From a checkpoint of a small mixture-of-experts model trained on Wikipedia.
Size: 12 layers, width 192, vocabulary 2048, 30.4M parameters.
Experts: 32 experts in each of 12 layers, 2 picks a token.
Training: a variant of Adam for the experts, 731M tokens, 8040 steps.
Below are experts of layer 5 (counted from 0) of a mixture-of-experts language model. Rows are named router (the router's row for the expert) and show model dimensions 0-191. Each number is 500 + 25 x the weight over its row's rms, rounded and kept within 0 to 999. Numbers have three digits each.
After each expert's rows: a language model's description of what the expert responds to; "mostly gets" lists some tokens that are sent to it at least half of the time. This comes from a sample of Wikipedia text that the model never trained on.

# expert 1
router:477502518480525485479522488481546508546514542470487487471513456521509530516524481492517476489502488526503513560483505516545503511497523529549510511507478506491518499464512488494519510506490518473524506479561545507498462519488505459502519490494529471469530508457531504519506523485529520531488469487481521471514521527514490553517544506482491470461456475496474548494531475439501509485474514506516481518515466535484521475493542488508504511514518486499467493493518458558497493520481495488512546547490533470544464485495547458503472502442504479485449504508510527490465509512530466494
Pipes, colons, numbers and year ranges inside infobox or table rows of sports careers, such as Years: Team / Apps, Born, Cup.
mostly gets: " Championship", " Cup", " Born", " album", " Division", " series"

# expert 16
router:476525477469505500506535537521484466475492499545479459488483491493552486484511484495510531500479526526463478495521531484525550496520498465472448533441502512521507498490530494511495486483509489462434517509488498441499531518518492512430442459489488509491500486495480488475529480515491493505489479490513517513498551466519516501480487499517479515461511526481507470495534519490560530473503518474519473538536464503508498496483467529517503496514484543536489528477519510475548522510481498482501483500463521452480526537493542496519465490509518521475509487539558498496455527489531496490
Dash bullets at the start of list lines, plus opening parentheses and quotation marks that begin a phrase, as in - Born:, - Starring:.
mostly gets: " \"", "“", " (", "—", " play", " Un"

# expert 21
router:524480498493553478472524515516527490501536469444504502463512515494471498550476538514465517540516494505481511500459515474514495507473485513505503480485513514523490522525528479508540508507465500515487497532488537482469525497530504542468516520503486506525531544512474478486521502538501523498492480475514481534500484532496473543521491478516522480513472521563474485499506490496488516479461529536488501478515517516497507497469482512518466498479496492505488513574485538524441467507502481501504499475494501447550545534443509474453502462539458489520491461510473461554520536513515495530
Endings and mid-word pieces completing verbs and adjectives, like -ent in permanent, -ed in performed or Limited, form in performed.
mostly gets: " found", " consider", " return", " author", " director", " coach"

# expert 27
router:502512493505453537522508455480486484470518439541504506485483491501539479488517475509480514462447536474466515506541491495492495521475488502444513433517508429509507549511529470537518512533501498513482535472517508532513494513486487494527510494509504495532515473487484460545474547510489482536476499549478513467510536486513513515515530516540497509524511490473558555486523497497478460481540460521521476512479517481488496496488541486482505520519502553488480539475497476511453515472494488538503501495490508492491483473497479517498474499470485561499460489491544525482492512497521500497
Line breaks ending names or list entries and the first token of a new line or section, like In, The, Qu.
mostly gets: " Qu", "\n", " Ab", " Jan", " re", "Re"

# expert 5
router:550474521549505546502504516470458491486463512564479481504494474522522481490515490522508467502507525483481437498489538523556502471501513470520502501486510500480495476495501524488500512490488490532488493480479477443524530529527552542477490489508472491515510508446474466460518514533459506537488527450485508548535532478490496491518521462466479485478480458495517524483485555544471499496532530468501497551506522492495536517538483531510470472497462501543515473500506494443516486485506478492479493500472486485467499518526514521511501498454518523505520505497512460462500499493484527492
Everyday adjectives, particles, and numbers after articles or prepositions in narrative prose, such as up, small, former, 100, water.
mostly gets: " up", " water", " former", " moved", " young", " small"

# expert 3
router:492529528472487519526484496492506505496503490480504494522526475512489507487527474480492534476536479447448495479542531521492504496483499554474488503522471487518488527485450467519522465476519533454519504529510516528491446505543500467472476508504541470473485532513508516567519484492510546509528497470515518491512471490504510498529498505491520463511462479471466522494503521501517530536467507494500513535481517466507512535479566506475507529512500533472491466495497492499510478530481447505458514544506485494474448498529468514482490512476513506459505559477566534456484499489505501469
Prepositions, colons and numbers in location infoboxes and coordinates, e.g. "Location within France", "Country: Italy", plus ±, −, degree signs.
mostly gets: " tri", "±", " located", " −", " just", " every"

# expert 6
router:541462497527487479463474455521494504467528537516509521528561504531470473480537501511463488514508495523505546498495515475499507510484556468459524521543489506513537472500497491521518515494521477503471542454489529522467482473517518461473480476496503458476481471530469478485507487481504471495506513538496519548457489477519517471496479474519530537502508520498510498521513541514532500497535498494474506497491482509519513544513492530508493495486485546479527540463528475507487513469530493501477535511514457487491566511497535491515439508500537490469516511477512520489544490512472525432
Word pieces and short words right after "the" or "The", such as s in thesis or Thessalonians, and words like which, both, its, city.
mostly gets: " which", " both", " Order", "<", " those", "self"

# expert 19
router:537426521533531465510496458499517437466521512462461546520520484490478460525509493509427513512477578521510515518458493531501493479464519505500542503514462493460522489459458504489509490519520541470506484508502493510475506468502511493502480486486494489509481471490476507465467524526507532495496497464501483535494498515514505467502461477465500479479520510513492428514497535502474475508489523482490536538515477520503527495493491509490482508514482532493511495532462458477501496443519516465507531475530512515485516504490492495506484490499506488498529503430518490459528487469461485479
Final pieces completing a word after a stem, such as win-d, livest-re-aming, title-d, six-th; also ordinals like first, second, third.
mostly gets: "---|---|---|---|", " Le", " single", " early", " third", " second"

# expert 15
router:437528513447496462538509500494519444512548504487497499488463526479473512512495518470482490509547545541478507518509448475484488493490496477496522480510507499524494518481495519501470485563530500468500482501514469511496481472465458539536542495508506537523488527459504543512499487538513546496483464488492473469480468497464483521474511524499510517480546568501491426502490457499473523497510455521522518493523477503480510462491512485515529490480500494501509485503480496489504525493497558497528518532514495561497479488504489524498528497508488447489519464508490536505491538482497483529
Early stem pieces followed by a suffix, such as min in administration, iv in reactivated, er in Vanderbilt, la in acclaimed.
mostly gets: " gr", "ç", "iv", " Du", "tri", "ov"

# expert 0
router:480519527521492507533484470484496507470473513533497551515470524488467529503502515479513492474468519507516516479472482520531489517485509460504547490512499468499518451467445522479478494505513495489505440497449557528479485497491518503533492470520488503542498465522502515461526483521467483456507466484518496514441478504506520455510516487476505526478517455528442446500480502482533509537522469459488505503447526454535488517513480480496475495502470479522507462497517455485527548484547513518482480502511506519496539494499522491487519503527498502514491522456482472456520476518481488541
Word-final suffixes forming adjectives or participles, such as -ical, -able, -ible, -ed, plus common modifiers like other, same, own, different.
mostly gets: " However", " other", " student", " official", " research", " different"

# expert 22
router:489513472478479499513524474499512462508482548524472485548478503519511497467542506470488499505492489539539532530540469515487506499497520492498524538500539508504528506492500529493447541528534446485502509443509506555530474496511457468515491452513472512497490511479506514539478507449465469470474558531448499463493470482509466449499474513474499513503486499502483486531482492467470486517527483522466509527518491508504506508518485499507543460513511509505505501489506453475538562482508539509510556501517481543512481514509545461545495532523521485494521492476484527511494498505485495487
Short pieces of foreign or accented names after an initial letter, such as B-et-ul, G-á-bor, Jo, Ka, Sch, in player and people lists.
mostly gets: " Jo", " Je", " Da", " Ju", " Ka", " Ya"

# expert 18
router:523440520524518491480518512506494536513427528492477551535472483547510464475509526512481537477462496497505539504529537444464486484498488507462518516502455480465494535491509518465487517476532493491548450501498487489515510520470494473524510513512506512468459479489505540485514509463533503501531541523532485516495501518545498496512499479473530498480498472491512472528523537478472503508478512486462492501533476498473503467516460474503512491520503500468522473502473482487542453508460487495499466449515542521500484490504476498509507503510497532516534465466535466521534441521513486466
Pieces within English-style names and places, especially w as in Brewster and Brewers, plus York, New, North, -wood, Norfolk.
mostly gets: " York", " New", " Bur", " North", " Bro", "wood"

# expert 26
router:498437513523492461460538514505494517484517506443497527482496508529458478484438496510464524508471481502486482521464508470489462481529455493496498508474528491507501498502492479461492516520477500552529472532509477473492564484475520493472525539507480478504511510498510471455496486527518509468485490475526492513514501468480522487520509526485526485477490457520467447497505452508495487511450503510455541513488475524494495472515475462526484505490456492498494491569504547536489466507491485509523525456536524463510509490470466517472532469516507507505471477528518488511523523484490467552
Endings completing nouns and adjectives in institutional or political text, such as al in Terminal, Criminal, and y, ity, ation.
mostly gets: " military", " County", " office", " political", " general", "ual"

# expert 14
router:537524511504516517489516526493482515526454501518487472474510503522530500519549493471502498462484537514476510502511538490522496506498473514541505458539484514451503492472517515510484499487570487519508529490529515479548481517498491514543496518492468516471483506501530522577489492486491506503450510485474524492483479490499464456481483492479500471528501471512523526488478520510475513496562494501474507564528445508516504501472491529483493465547505557531494450466488467479526548509479485537479506496500517542461474512512516484519499500485483537519462451503537495524495475500490465467
Digits and year or score pieces in sports tables, election results and dates, such as 90 in L 90–112, 00, 2013.
mostly gets: " October", " 31", " 29", "90", "96", "93"

# expert 4
router:480514462510487505518517501464461487488471489529495475467501480501532446477508511493472522458546551530469468476525529503513517532456482523494487484501501466534469490491507479520557477473453513559476481534476485489510507482533519540511463508460467495517498470506491493456557471553488490498474485468483497536522561497508508496488487479524508484504507486526504477500483487518468470521505496468520508528504516497529509456525476491536459505469496480508506513483539499478485491486540527466531473487500466479479511506485500464532461517542545523483484477518485512550461524507485487526
Commas, and, or, but, semicolons and closing parentheses that join clauses or list items in running prose.
mostly gets: " and", " but", " or", " &", "—", ","

# expert 31
router:472534476486485501515488465493475506459498533470552479481513525485464474477493518480510480479517484461483494525541547498463531510505524541487474532519475477523454535504470476514483500566466544511499538526524505517493491506504497487493485480507503502500498487523518513553506474506530489521478462478478527435512487476521519509498482472480501525486495523492489515489484488500531513507495517504492455449449512518508470510527496507527519528523497549532483513489526511517490491531498506448532527544535491523497526489498415507464520516439500470471521538519517506471509499525520467468
Word endings and line breaks in taxonomic and chemical lists, such as Clade: Embryophyte-s, genus names with †, and PubChem or ChemSpider lines.
mostly gets: "Release", " Cor", "†", " Ne", " Class", " ="